Below are experts of layer 2 (counted from 0) of a mixture-of-experts language model. Rows are named router (the router's row for the expert), gate (a neuron's input weights, with its number), up (a neuron's input weights, with its number) and show model dimensions 0-39. Each number is 200 + 30 x the weight over its row's rms, rounded and kept within 0 to 999.
Before each expert's rows: a language model's description of what the expert responds to. This comes from a sample of Wikipedia text that the model never trained on.

# expert 10
What it handles: Closing brackets, word endings. Closing parentheses in statistics tables, closing quotes and brackets, percent signs, and plural or word-final pieces such as -ers, -als.
router,249,187,233,183,234,169,215,224,231,186,189,206,236,216,237,231,180,193,261,143,223,211,215,226,188,166,198,186,225,181,185,167,170,179,188,196,224,216,212,169
gate0,212,186,201,192,272,182,194,219,198,190,145,217,234,213,183,214,218,219,178,138,153,216,240,139,183,186,198,204,171,152,238,193,222,186,194,240,189,187,227,189
up0,220,205,247,256,207,207,146,180,167,211,221,199,216,247,222,207,232,180,172,190,193,198,262,218,124,209,228,164,161,176,210,247,199,219,179,218,242,213,166,226
gate1,261,247,183,196,181,145,185,192,185,207,196,196,192,228,234,196,223,196,282,196,107,208,228,173,167,244,175,226,208,217,202,191,187,258,170,178,196,177,234,192
up1,226,173,209,203,244,174,185,223,186,168,271,248,213,217,174,208,168,226,195,145,214,197,218,214,218,249,163,177,226,167,213,192,185,196,192,192,179,199,185,172
gate2,229,227,197,211,227,173,192,173,202,161,280,175,261,196,166,215,177,180,191,176,217,245,229,210,186,224,209,247,182,197,184,217,154,203,201,241,219,218,253,222
up2,208,169,191,211,183,166,157,162,204,258,209,249,235,169,173,236,171,221,192,175,186,229,208,167,239,201,205,191,198,191,264,217,171,158,230,207,239,176,263,122
gate3,191,202,183,215,194,158,207,277,200,244,247,226,160,183,226,237,187,223,200,166,179,155,213,214,211,161,223,226,190,209,181,178,242,192,209,195,187,189,238,176
up3,158,207,239,200,218,177,236,195,183,227,212,216,162,188,164,175,189,167,220,164,233,224,177,189,152,163,173,153,185,144,196,224,202,194,219,234,202,185,244,227
gate4,240,188,186,185,209,163,148,252,220,159,208,215,226,213,201,267,184,248,222,186,183,175,210,224,164,202,214,168,195,148,193,149,200,202,179,138,212,210,214,201
up4,238,136,227,216,200,182,233,161,172,192,226,228,176,128,225,234,188,194,286,203,222,189,201,238,167,198,202,210,153,158,216,209,163,201,166,179,182,198,208,193
gate5,198,235,186,231,247,189,212,186,209,187,235,216,208,189,217,197,180,181,222,197,221,149,155,173,180,198,223,198,207,170,165,215,211,178,174,157,177,183,192,191
up5,192,168,188,124,183,174,115,230,203,187,203,174,169,152,191,215,232,172,177,214,212,237,260,288,156,194,187,202,168,208,191,200,208,159,232,186,223,242,196,194
gate6,201,236,225,206,254,173,238,203,186,173,190,238,188,209,211,161,259,173,186,146,210,194,196,205,195,158,210,238,169,197,163,250,167,187,231,211,173,228,197,249
up6,222,237,152,174,180,248,199,178,230,182,224,195,271,199,192,176,157,193,179,155,204,202,246,218,175,187,222,142,212,216,229,233,244,193,158,179,121,189,249,190
gate7,236,203,163,232,194,246,185,240,217,125,191,230,192,256,220,211,213,200,216,148,195,178,201,168,158,179,210,194,196,192,197,246,159,166,206,132,238,228,214,204
up7,212,216,249,212,198,203,235,182,194,173,210,240,186,179,187,168,259,223,192,181,197,175,184,193,186,133,179,192,219,146,206,276,179,228,202,181,233,174,278,181
gate8,261,242,172,203,185,185,183,201,162,170,198,146,195,194,216,201,148,205,227,187,168,233,204,217,240,204,167,151,222,221,189,203,172,202,150,176,216,217,240,195
up8,150,179,242,232,191,174,208,183,256,200,211,228,224,197,208,211,204,137,214,229,162,237,246,260,184,215,212,222,212,174,189,217,219,252,255,205,165,250,217,272
gate9,212,214,247,213,214,195,193,260,215,198,229,154,261,195,177,205,170,196,199,189,267,273,136,191,161,167,255,191,236,201,251,169,178,198,173,204,213,215,232,157
up9,157,164,209,220,167,201,177,219,198,165,181,177,221,211,185,183,227,220,237,231,189,189,208,201,169,191,152,169,193,226,216,164,192,167,176,188,181,210,199,191
gate10,169,197,217,279,237,205,246,212,174,215,203,175,153,191,137,256,174,188,217,195,178,190,202,169,202,225,218,204,185,166,142,261,188,180,237,203,187,285,168,205
up10,234,205,207,167,166,173,191,212,229,176,170,183,156,184,173,217,262,174,164,225,230,183,236,180,237,203,200,191,170,220,202,194,141,133,227,176,240,202,160,185
gate11,158,172,200,109,235,195,157,244,230,184,165,212,223,190,214,202,250,250,207,179,197,218,271,192,206,199,185,183,169,203,167,228,209,200,185,185,207,202,254,200
up11,206,186,184,174,193,201,143,190,181,175,243,212,239,205,184,205,205,218,180,200,246,243,198,163,243,223,209,219,224,108,205,153,216,176,165,173,204,187,276,224
gate12,158,198,183,185,266,179,221,245,222,212,179,154,215,179,266,212,249,149,227,194,150,252,218,178,174,176,187,239,204,170,136,267,178,239,221,194,211,209,221,203
up12,223,201,199,253,236,195,219,215,289,167,217,168,193,256,179,151,240,231,196,182,190,121,186,206,171,200,233,209,222,243,255,211,184,194,190,134,195,214,246,240
gate13,224,239,222,251,203,180,197,154,204,145,205,186,216,222,201,209,223,217,225,183,205,198,196,193,197,223,203,162,179,223,235,180,185,234,196,181,193,212,161,186
up13,235,183,146,198,189,211,235,195,255,170,153,178,227,240,171,193,165,208,182,209,205,152,247,219,182,234,200,221,182,199,223,220,221,197,233,246,207,211,182,237
gate14,169,217,200,202,208,228,193,193,215,214,225,182,167,84,225,191,193,173,252,197,226,236,203,173,158,247,207,173,146,197,215,209,157,185,243,170,201,212,204,212
up14,252,139,203,243,182,257,239,171,213,215,168,211,199,185,196,221,222,191,221,197,175,218,198,161,224,182,249,163,124,206,176,192,206,248,202,277,226,198,201,204
gate15,193,200,193,183,137,169,189,184,161,209,188,221,230,168,166,170,210,211,208,194,216,186,262,245,197,271,208,217,214,208,207,200,143,231,155,172,203,190,303,234
up15,188,205,189,212,190,222,168,168,160,238,271,232,198,227,125,161,203,157,200,181,132,205,233,202,238,202,194,200,186,250,197,263,107,161,202,174,215,176,202,214
gate16,221,178,133,190,181,166,182,176,166,200,156,223,170,245,163,216,210,217,221,201,176,224,219,201,186,129,228,221,247,190,171,208,148,227,166,177,198,206,275,181
up16,167,247,160,198,172,198,165,266,173,199,149,203,154,200,196,210,183,250,165,196,159,173,148,274,239,161,180,166,184,156,200,210,198,175,217,201,239,256,217,174
gate17,183,219,183,157,229,218,234,211,241,152,199,199,262,239,228,147,230,185,201,182,219,232,193,200,192,234,205,145,192,165,201,185,188,221,162,211,201,229,215,174
up17,211,259,208,244,237,204,179,214,145,262,202,205,239,211,204,205,190,167,185,210,186,206,153,190,200,205,182,167,170,265,274,190,202,268,162,186,255,202,160,185
gate18,212,189,212,200,217,179,251,204,230,160,207,186,245,193,140,200,193,187,197,229,258,212,195,188,207,200,164,199,206,203,174,165,154,231,162,189,203,191,158,135
up18,206,224,204,228,140,214,204,220,213,253,213,197,206,219,202,180,246,201,213,192,176,213,159,238,239,225,217,146,178,217,206,239,145,239,231,224,241,194,205,229
gate19,215,273,226,194,194,173,184,228,266,216,211,226,172,251,216,220,231,199,175,236,201,244,232,164,215,222,198,166,202,186,164,178,128,222,133,213,227,212,255,203
up19,154,187,189,204,237,223,194,168,226,221,257,218,226,229,182,202,220,217,179,224,232,181,180,183,198,184,203,231,233,149,186,148,182,224,197,194,212,189,181,177
gate20,183,171,230,176,228,223,209,237,194,119,225,216,199,143,199,233,192,246,200,180,235,237,174,205,148,217,207,136,201,181,156,211,176,152,181,201,260,202,193,216
up20,253,188,194,212,216,223,191,204,191,221,187,165,182,227,159,169,219,222,154,215,221,213,208,136,193,223,207,214,166,185,165,224,221,208,221,179,246,196,218,263
gate21,193,222,189,199,205,223,242,203,184,243,209,179,187,244,200,217,204,206,217,171,208,121,204,199,213,154,213,223,139,155,141,200,221,136,222,181,205,195,190,162
up21,185,152,157,228,166,155,168,161,205,231,184,171,207,183,191,191,234,235,207,201,162,177,166,222,135,245,248,231,209,175,174,230,234,229,186,191,126,234,231,200
gate22,176,245,243,199,216,204,245,241,203,209,171,165,206,200,178,214,225,194,209,154,185,218,311,181,153,187,171,212,173,231,237,172,189,200,170,196,242,212,182,222
up22,184,211,166,170,154,222,212,192,182,134,214,198,236,193,214,182,222,162,242,190,255,232,247,228,257,246,138,249,183,195,253,188,194,180,141,224,248,183,169,208
gate23,168,220,208,221,177,163,179,197,236,161,210,243,249,228,179,225,234,197,216,145,193,171,192,182,236,184,173,176,225,160,238,194,192,189,170,178,186,189,262,250
up23,200,213,186,181,163,213,219,256,194,229,207,249,220,157,204,225,178,195,184,178,240,187,226,211,197,197,214,205,164,223,234,197,164,214,215,192,210,165,225,164
gate24,256,203,212,193,233,147,208,205,203,196,189,174,257,156,203,206,212,164,226,193,229,226,202,187,197,249,264,195,250,223,205,210,151,215,208,167,239,184,208,215
up24,154,222,238,223,211,208,188,177,186,222,166,256,218,212,182,233,207,173,217,246,231,143,169,165,184,242,156,182,178,225,183,206,192,163,207,154,260,169,244,207
gate25,210,222,233,158,229,193,209,228,232,179,187,179,219,205,197,259,190,164,235,165,206,238,198,221,231,204,205,198,216,170,209,173,187,153,173,161,212,257,199,159
up25,141,222,182,169,221,182,218,244,246,165,168,136,196,239,199,193,169,179,234,169,222,210,130,223,195,200,173,192,181,219,180,199,168,229,191,149,157,191,174,181
gate26,229,194,214,177,220,198,221,244,231,210,231,217,199,197,192,170,238,147,194,127,178,158,219,178,175,267,181,220,227,160,217,197,205,226,224,163,175,230,212,223
up26,246,217,220,201,185,210,181,232,152,205,202,207,183,172,192,212,258,205,212,193,202,174,164,263,167,208,168,164,212,139,207,186,183,183,210,178,200,239,207,217
gate27,191,182,219,261,179,210,198,161,173,235,205,197,220,226,172,185,190,193,202,152,243,197,163,210,244,199,179,206,208,134,130,180,192,166,194,200,191,203,249,250
up27,221,158,199,165,213,209,208,246,217,218,262,231,180,242,224,168,182,153,266,252,219,184,203,259,254,245,201,155,134,207,219,210,200,255,193,200,209,228,231,172
gate28,250,230,185,244,250,177,271,189,180,207,175,203,243,216,254,229,201,223,220,195,169,231,229,208,215,186,220,198,189,150,173,254,163,204,168,213,206,216,195,163
up28,270,184,224,237,207,176,226,189,239,218,166,172,241,262,190,226,212,168,160,243,135,182,192,213,210,209,213,177,167,148,213,190,207,190,214,202,188,234,216,203
gate29,187,243,190,163,166,194,196,188,239,208,186,214,168,219,203,255,217,235,225,220,245,190,190,198,188,257,205,206,177,169,206,258,191,191,224,181,199,223,216,108
up29,225,227,199,191,201,228,210,230,239,209,212,247,226,257,192,225,204,167,195,155,213,213,189,197,198,151,199,208,194,154,233,253,186,179,267,203,249,199,165,213
gate30,149,211,228,187,186,269,217,244,160,253,198,195,189,206,288,234,263,167,218,184,248,225,183,195,202,254,197,155,184,193,233,157,177,195,218,181,249,205,245,227
up30,193,166,205,169,220,190,224,184,216,208,176,177,200,215,179,141,225,205,155,162,211,217,221,194,238,173,220,171,192,163,181,194,147,236,151,164,236,224,227,214
gate31,156,209,190,240,203,188,243,198,188,142,188,184,182,254,195,221,219,143,166,194,194,218,218,246,190,188,264,213,209,176,173,173,234,166,187,197,175,209,200,194
up31,220,203,177,207,202,187,212,184,246,249,214,201,229,200,253,182,185,179,194,218,162,174,211,227,178,173,212,196,200,205,289,210,151,283,195,196,244,212,140,169
gate32,211,181,230,210,217,236,234,272,195,181,231,232,205,194,166,261,232,190,175,160,203,207,213,180,191,189,226,165,189,198,198,186,165,238,218,229,186,202,209,231
up32,168,168,183,165,205,198,210,225,160,193,223,227,218,178,162,215,203,181,183,174,204,175,240,204,147,171,210,159,190,169,168,224,182,212,230,238,182,197,184,226
gate33,173,193,207,170,185,197,187,163,194,197,205,185,164,172,189,201,208,203,221,195,177,177,157,184,215,238,199,212,176,182,231,199,178,196,213,194,295,173,250,190
up33,197,149,172,176,213,238,171,233,193,186,186,222,159,189,187,234,224,210,210,213,148,169,154,166,199,148,189,179,205,237,167,195,262,286,207,175,208,213,185,225
gate34,152,203,227,210,291,189,197,176,183,214,218,202,200,177,219,190,188,209,173,222,209,189,201,184,172,256,190,217,224,200,218,133,181,182,153,192,162,261,182,208
up34,158,177,161,220,218,211,230,211,226,198,242,207,242,176,180,235,198,209,205,231,201,229,142,213,290,220,180,241,200,214,219,163,204,212,183,219,222,225,207,136
gate35,188,220,248,277,141,225,226,190,205,166,207,207,233,186,177,223,236,189,204,206,216,165,237,229,198,190,185,184,154,202,187,225,183,163,194,193,242,215,188,196
up35,251,169,211,193,208,170,187,232,239,170,176,172,181,138,209,199,248,179,171,176,211,264,122,183,192,219,247,165,187,165,159,197,249,234,222,195,199,188,178,202
gate36,169,178,159,216,182,214,207,209,243,258,186,213,199,183,205,226,237,252,200,191,230,170,245,192,162,164,240,251,216,191,178,231,223,212,243,180,231,230,212,186
up36,229,240,199,170,237,198,227,212,165,231,194,124,178,196,218,248,201,243,190,237,202,127,198,162,179,237,233,225,180,189,167,215,176,182,206,201,252,215,164,229
gate37,243,183,142,231,184,187,227,254,225,186,203,225,205,228,130,235,218,171,185,191,189,236,176,203,227,165,203,216,206,186,175,192,185,183,159,158,197,214,165,148
up37,200,153,190,225,207,186,187,218,214,177,201,229,232,216,208,191,233,221,226,167,186,189,177,205,195,228,183,172,154,194,172,204,156,136,162,197,164,224,231,214
gate38,215,220,187,164,171,173,214,236,199,233,216,227,247,167,186,237,188,182,234,192,129,205,221,207,211,133,197,230,213,156,172,226,237,207,247,227,244,288,189,164
up38,216,186,209,173,248,177,136,191,178,243,206,248,189,223,192,217,191,226,153,200,169,235,178,201,244,220,190,143,204,230,172,219,199,238,223,196,213,196,192,163
gate39,208,196,237,130,156,151,221,198,181,208,182,148,206,193,245,176,242,146,222,214,187,251,205,219,218,251,151,177,155,145,193,161,196,224,205,220,247,179,191,207
up39,180,192,186,182,211,178,205,171,162,207,204,213,243,230,217,171,187,183,180,200,170,223,153,212,194,173,209,201,202,161,231,189,146,193,228,223,203,190,234,236
gate40,223,268,217,191,126,179,198,226,210,189,191,148,224,269,152,169,187,235,217,127,204,176,198,176,194,231,198,151,161,180,185,199,212,197,205,171,138,212,166,208
up40,163,165,223,127,167,245,185,218,185,211,267,217,113,180,158,206,192,228,165,204,152,181,252,246,187,251,215,180,209,216,210,233,242,151,202,252,207,205,227,219
gate41,187,229,238,178,208,144,253,210,215,190,201,184,243,229,197,169,222,199,227,174,207,200,262,248,228,242,207,193,187,207,218,274,162,193,212,178,242,228,204,218
up41,254,208,219,201,233,175,209,194,226,188,222,189,222,221,228,242,237,201,188,140,171,254,242,202,190,188,226,211,222,218,107,186,223,203,191,224,206,224,177,140
gate42,226,207,220,166,185,207,253,238,215,229,182,187,180,228,144,235,192,149,241,190,208,183,222,253,241,232,181,238,184,210,231,184,191,211,252,175,218,176,255,163
up42,224,213,168,229,249,183,157,198,207,216,222,154,139,191,206,219,181,185,192,165,217,244,177,196,175,219,228,165,214,159,173,203,153,190,223,175,190,187,187,203
gate43,228,211,164,228,201,147,232,243,185,168,184,240,193,170,216,185,156,154,171,144,201,243,141,255,271,197,216,182,150,205,217,181,167,163,174,197,216,174,228,230
up43,225,215,129,216,205,205,239,201,196,215,223,122,236,176,245,202,238,161,203,190,180,228,194,227,200,148,242,195,170,261,198,184,170,173,178,199,216,215,205,172
gate44,215,155,281,229,224,127,217,192,214,211,224,177,186,221,234,218,190,195,212,186,171,281,213,207,225,176,133,199,207,148,172,209,246,156,198,168,182,249,181,168
up44,204,193,227,220,214,145,247,252,141,219,240,204,224,147,220,206,227,165,181,100,189,221,226,208,212,162,207,215,166,216,188,250,166,178,229,269,240,201,229,184
gate45,205,183,248,227,175,213,192,202,198,216,218,175,211,250,185,187,270,173,169,154,222,180,118,194,181,177,212,221,228,207,198,256,203,168,241,150,181,221,240,239
up45,186,192,183,242,148,242,206,233,212,239,227,213,189,220,210,220,189,188,206,200,175,206,167,197,202,202,205,176,189,270,204,158,185,270,196,182,224,171,194,217
gate46,270,167,181,180,256,212,206,187,189,202,230,207,234,207,219,243,218,233,251,156,224,219,205,165,169,206,193,247,195,202,185,135,198,171,152,204,189,189,189,170
up46,216,214,211,185,179,188,202,232,211,161,115,207,251,179,149,233,205,172,184,193,224,215,179,160,212,229,255,157,219,256,161,257,181,175,170,207,214,204,171,174
gate47,193,149,228,183,214,168,180,203,176,195,190,201,197,219,93,237,185,158,140,217,185,241,227,188,215,229,208,184,218,178,184,231,212,205,231,178,214,170,186,170
up47,212,154,213,183,214,211,198,206,234,211,159,163,218,223,187,162,216,180,194,184,209,235,224,172,243,210,217,186,232,180,209,248,193,151,165,228,237,206,218,215
gate48,240,125,166,200,229,196,176,164,189,250,282,172,235,188,171,221,156,194,219,227,187,182,220,180,196,173,179,164,253,222,224,163,150,180,239,214,213,205,244,191
up48,216,237,220,168,160,165,141,214,180,227,164,163,235,192,198,229,162,174,194,226,207,218,176,222,191,166,205,164,207,200,176,148,166,237,187,184,281,237,221,141
gate49,211,198,199,243,212,263,121,224,216,242,202,187,180,164,164,198,225,237,194,160,168,251,250,242,232,173,190,205,159,182,223,227,176,208,198,233,177,230,195,223
up49,208,188,212,236,145,228,145,219,199,217,181,194,183,180,232,233,237,221,185,182,162,210,251,205,207,144,172,198,160,217,248,182,217,235,243,219,211,197,170,225
gate50,255,235,204,177,154,166,195,213,223,185,235,185,210,200,133,212,163,193,205,162,201,186,190,251,215,291,256,209,193,206,175,195,193,193,214,237,185,225,191,211
up50,272,209,167,218,139,256,239,190,223,171,196,190,260,194,199,228,195,183,191,169,246,185,214,242,246,129,250,194,133,199,127,191,186,167,261,180,258,197,197,189
gate51,201,224,151,169,257,210,189,189,196,192,201,213,203,226,195,207,220,211,177,191,174,190,210,195,240,224,215,188,198,174,259,203,186,187,230,128,215,239,186,175
up51,227,203,175,198,183,283,178,207,165,166,209,158,163,192,203,220,283,266,199,235,234,118,249,170,238,278,178,197,211,177,238,180,216,139,203,155,168,200,219,225
gate52,183,251,237,197,181,196,244,209,173,191,226,278,247,207,232,225,225,196,229,171,189,253,224,233,181,226,270,219,199,236,215,246,203,207,177,173,205,218,210,178
up52,209,241,214,191,184,155,186,240,214,217,208,160,240,219,290,189,186,191,233,167,245,233,218,181,209,254,162,227,220,260,186,234,254,165,166,221,175,232,187,199
gate53,235,143,170,211,209,169,212,181,180,216,194,233,193,190,249,176,178,232,218,169,186,193,221,153,235,218,212,145,201,247,209,230,143,185,141,206,207,200,183,172
up53,192,149,195,218,184,185,191,174,167,198,180,206,119,207,231,157,209,248,200,245,216,242,186,164,178,214,172,181,213,179,161,221,166,159,187,215,215,215,294,169
gate54,174,240,146,232,235,191,209,215,188,172,226,229,238,158,178,228,137,167,231,191,201,181,231,159,184,245,229,199,182,229,178,208,170,215,181,219,229,184,229,197
up54,200,192,206,220,199,182,185,242,230,189,187,201,224,155,184,186,165,191,238,194,189,192,207,241,204,225,203,202,216,134,207,164,157,253,182,196,209,192,186,254
gate55,167,208,252,232,206,219,222,229,126,277,211,143,248,209,216,201,178,168,245,153,182,221,213,158,172,203,196,153,192,209,215,165,207,135,202,163,217,201,185,193
up55,169,232,230,271,257,197,186,233,245,212,198,263,194,231,201,215,209,210,190,176,158,197,198,226,103,236,220,204,177,202,187,204,165,208,188,249,167,188,199,209
gate56,185,221,177,195,212,206,226,191,206,234,170,188,239,174,204,252,189,202,223,163,202,204,154,198,188,196,187,207,209,215,212,195,197,183,130,206,216,210,207,184
up56,215,161,220,145,238,181,200,243,216,125,175,188,168,209,179,217,201,245,168,139,192,190,208,184,243,169,187,165,233,184,214,223,165,166,162,211,180,212,214,222
gate57,160,223,212,183,234,186,260,190,161,162,223,187,170,181,176,211,227,209,218,188,177,235,210,242,194,230,199,169,223,231,182,232,160,218,202,199,187,219,191,252
up57,192,174,153,165,247,226,173,157,262,177,175,182,182,227,200,184,207,198,264,188,249,189,211,191,207,208,224,235,200,225,164,172,178,161,187,175,163,262,191,193
gate58,148,210,218,228,232,177,182,176,190,189,171,180,186,194,193,220,191,128,225,187,185,175,178,120,149,204,215,219,197,217,234,163,238,201,195,220,178,194,145,194
up58,177,218,173,241,181,161,174,194,179,220,222,205,204,171,214,175,222,173,168,227,187,181,143,231,175,214,195,199,181,207,210,160,198,232,231,208,213,191,128,167
gate59,207,235,207,211,231,235,217,229,186,137,140,157,170,190,167,145,198,168,239,146,195,185,189,230,174,210,221,249,184,176,200,247,182,210,224,153,223,187,213,244
up59,218,207,252,197,224,275,204,173,180,161,213,196,249,256,163,193,182,165,167,233,196,193,165,202,140,131,136,200,192,200,190,210,146,232,198,164,205,206,184,159
gate60,234,185,175,179,185,225,212,175,186,267,146,199,201,170,200,203,217,177,193,238,176,223,164,239,166,219,229,117,226,213,235,182,185,207,242,173,193,244,224,160
up60,208,119,158,216,197,173,201,204,168,150,189,177,162,232,161,172,215,223,163,176,207,199,215,207,200,145,201,189,211,152,202,248,185,222,199,214,256,238,235,217
gate61,217,190,223,203,180,192,188,179,142,172,183,257,218,214,113,196,243,176,145,139,183,212,154,214,152,182,156,180,221,238,148,241,181,259,198,176,217,170,189,212
up61,166,198,199,198,202,138,220,216,207,201,244,192,213,192,188,238,221,185,246,236,188,196,218,265,229,198,208,177,238,152,251,242,162,184,178,172,178,140,199,265
gate62,216,200,167,210,198,202,193,224,222,188,184,169,217,156,225,159,168,234,194,165,191,201,204,192,208,201,183,215,197,136,179,205,200,159,202,138,194,190,199,251
up62,175,251,231,268,198,177,212,191,142,189,180,133,223,208,268,216,189,219,159,175,160,209,204,180,186,243,159,209,180,179,189,193,202,214,115,169,198,219,212,202
gate63,242,202,182,214,132,165,170,257,198,235,196,172,253,238,168,232,210,171,180,205,181,206,166,241,233,177,184,280,160,184,220,184,186,156,233,184,220,175,247,209
up63,205,185,250,178,185,215,197,197,188,169,161,159,224,159,163,223,232,198,201,178,196,205,190,241,207,202,191,209,182,179,211,168,216,205,225,143,160,234,224,222
gate64,186,214,228,155,221,194,155,225,302,244,295,177,166,150,197,178,237,186,248,226,183,239,210,187,151,176,188,174,155,172,168,191,191,191,179,183,175,218,153,150
up64,205,192,228,204,185,178,268,202,178,171,258,160,151,184,183,175,246,198,192,178,227,194,199,151,161,139,218,160,196,248,170,216,190,229,141,222,192,257,220,173
gate65,178,195,195,172,136,199,147,233,180,240,218,158,173,188,197,174,220,144,210,187,153,209,192,218,182,185,160,163,191,287,235,166,209,225,219,231,211,215,196,169
up65,260,212,170,174,230,242,207,184,181,204,217,155,205,218,196,182,184,216,220,207,174,291,202,237,209,195,248,234,173,194,227,222,237,213,221,197,166,166,230,221
gate66,243,180,180,195,244,210,169,247,227,190,240,210,228,254,202,198,208,166,179,165,229,170,292,193,225,191,219,157,195,111,177,165,172,239,198,184,216,155,254,203
up66,205,206,224,254,205,176,145,202,225,206,215,200,159,270,210,182,203,187,177,214,180,216,213,219,196,196,200,197,148,220,182,171,187,191,210,179,189,154,188,232
gate67,185,158,221,193,207,213,222,218,190,160,200,247,165,220,225,182,186,193,213,196,222,186,182,228,177,138,196,194,179,185,229,165,204,158,207,119,179,241,211,223
up67,201,185,186,208,188,231,223,175,200,185,149,212,200,206,197,157,255,187,178,211,163,165,226,222,213,141,198,229,184,198,161,171,221,181,160,181,175,213,187,167
gate68,173,177,185,158,252,189,177,247,147,221,201,200,173,173,193,159,209,206,199,220,196,161,227,198,131,246,209,186,170,218,190,198,209,199,191,183,181,197,190,178
up68,210,210,205,214,209,194,220,262,216,230,240,164,203,174,242,183,211,224,191,187,197,209,187,171,224,214,192,167,195,161,231,126,181,218,176,197,189,250,190,182
gate69,240,218,222,207,207,150,208,238,183,237,178,196,190,187,193,200,204,196,237,217,217,226,162,191,205,226,175,225,203,196,186,232,125,157,251,179,203,235,166,257
up69,245,251,257,159,257,221,200,183,162,193,181,187,225,205,188,174,188,206,236,214,235,216,213,182,221,212,179,194,193,186,168,194,141,179,203,211,253,179,214,190
gate70,214,249,188,187,229,157,205,196,235,151,211,198,227,201,198,231,238,175,198,164,160,184,234,189,214,181,240,189,209,209,194,195,185,192,197,214,260,241,172,141
up70,193,195,205,139,219,168,190,216,228,113,150,173,219,161,191,182,210,197,186,180,197,213,172,267,212,214,154,179,239,188,207,213,156,227,181,202,238,222,192,179
gate71,222,192,223,190,236,162,218,198,192,203,227,95,191,234,265,140,201,191,226,180,196,173,192,202,158,212,182,249,164,183,198,192,183,177,188,177,268,211,207,201
up71,260,193,189,174,226,180,241,158,252,196,181,226,186,193,164,198,222,217,215,155,171,227,136,174,185,205,195,213,192,222,181,223,205,196,136,198,165,242,209,223
gate72,177,246,234,193,163,160,239,181,228,285,182,192,169,241,229,195,202,214,190,209,225,222,222,220,78,240,185,208,218,191,239,156,132,141,164,199,226,269,184,210
up72,189,180,218,265,161,226,188,175,210,255,188,222,187,226,201,211,207,171,264,245,241,236,156,203,224,211,209,214,200,218,205,170,143,212,159,170,210,261,159,198
gate73,165,187,173,193,169,218,208,226,133,165,195,169,213,163,182,178,189,179,194,158,179,208,144,192,188,206,237,237,165,184,186,209,204,240,174,215,159,244,167,238
up73,167,224,156,146,209,188,174,271,244,169,271,209,215,220,190,167,232,201,197,192,200,178,185,213,230,196,244,235,154,237,220,228,193,178,186,205,219,223,226,225
gate74,144,214,181,242,164,223,195,179,234,180,205,225,228,176,241,217,177,188,223,222,236,225,183,252,202,215,213,150,177,255,230,255,211,231,183,169,211,211,186,183
up74,191,172,204,264,187,208,173,243,215,186,210,209,214,149,226,187,195,229,148,183,206,179,194,171,218,197,207,223,214,172,162,154,181,169,196,181,200,215,174,152
gate75,170,230,250,194,233,190,218,202,166,149,229,173,199,177,246,149,212,202,247,156,174,210,169,222,190,223,222,217,176,164,191,223,152,198,189,244,227,236,204,193
up75,198,220,188,134,164,194,164,179,200,210,232,185,162,215,182,222,151,203,139,237,176,216,238,185,244,203,221,177,158,200,190,212,176,196,210,188,222,193,167,199
gate76,197,189,228,197,197,204,199,156,218,245,214,177,197,121,198,203,170,155,201,127,187,213,205,206,198,231,231,176,246,164,216,202,204,190,193,216,216,263,229,176
up76,192,220,218,167,240,215,204,167,207,179,217,212,199,223,148,268,184,196,160,198,238,160,307,256,174,255,190,194,173,187,190,182,131,191,201,219,241,212,181,172
gate77,185,194,199,212,215,177,169,212,187,190,202,228,171,264,208,202,199,242,245,179,204,222,182,222,213,166,197,200,201,179,214,158,189,184,199,208,191,219,199,217
up77,162,203,202,216,196,179,201,225,215,182,211,170,222,214,204,270,221,142,167,188,210,224,180,173,193,233,246,197,203,190,208,173,182,195,202,184,188,230,188,218
gate78,182,219,191,179,207,221,131,203,228,173,222,174,212,221,238,261,199,190,212,196,209,199,205,188,205,222,152,228,217,137,216,161,169,169,224,154,218,221,191,244
up78,185,232,197,178,226,230,196,214,267,172,204,199,164,167,207,196,146,188,155,209,166,185,160,216,133,199,228,199,227,194,164,240,173,190,201,241,187,223,215,129
gate79,195,192,235,206,174,200,213,210,109,180,266,179,130,235,202,168,172,216,143,225,209,206,190,221,145,188,220,203,211,184,213,233,185,227,176,183,200,221,201,204
up79,200,175,264,165,207,171,224,175,170,239,229,176,172,214,222,254,230,208,232,194,211,183,141,161,207,182,150,219,235,233,199,202,229,211,177,176,193,194,193,141
gate80,189,197,207,181,165,177,233,234,226,177,179,251,254,246,220,161,223,178,179,157,258,213,214,209,149,193,204,168,185,181,203,237,208,168,179,182,192,236,250,231
up80,253,183,224,267,233,179,189,205,184,203,172,259,227,211,176,223,232,219,253,193,206,236,209,195,156,167,209,164,218,190,146,194,171,163,180,221,163,196,235,243
gate81,161,217,224,172,188,189,242,209,241,217,235,224,221,186,164,211,182,166,199,162,214,228,253,239,191,204,151,166,198,199,170,173,188,178,193,216,186,221,252,156
up81,207,233,192,193,164,177,189,192,155,194,160,211,209,176,173,224,243,189,224,159,203,172,252,183,199,223,143,215,195,171,153,210,149,127,160,175,140,228,277,189
gate82,203,169,184,258,200,154,278,223,202,199,212,206,224,193,231,222,214,227,195,222,217,223,198,157,129,230,188,234,190,122,212,193,183,220,187,170,201,236,225,193
up82,178,240,188,222,223,211,201,219,189,208,237,165,172,199,185,193,156,229,150,249,196,150,200,219,197,254,179,234,191,199,196,198,149,173,225,167,199,169,221,114
gate83,189,212,192,183,174,140,180,241,209,178,258,197,158,217,201,241,176,208,211,175,148,201,174,168,242,219,235,186,196,201,213,201,188,174,170,187,222,252,222,142
up83,241,185,178,202,199,230,242,220,209,163,153,205,163,201,241,193,185,202,215,142,168,211,207,186,216,195,211,229,167,179,171,222,208,160,196,162,196,223,243,197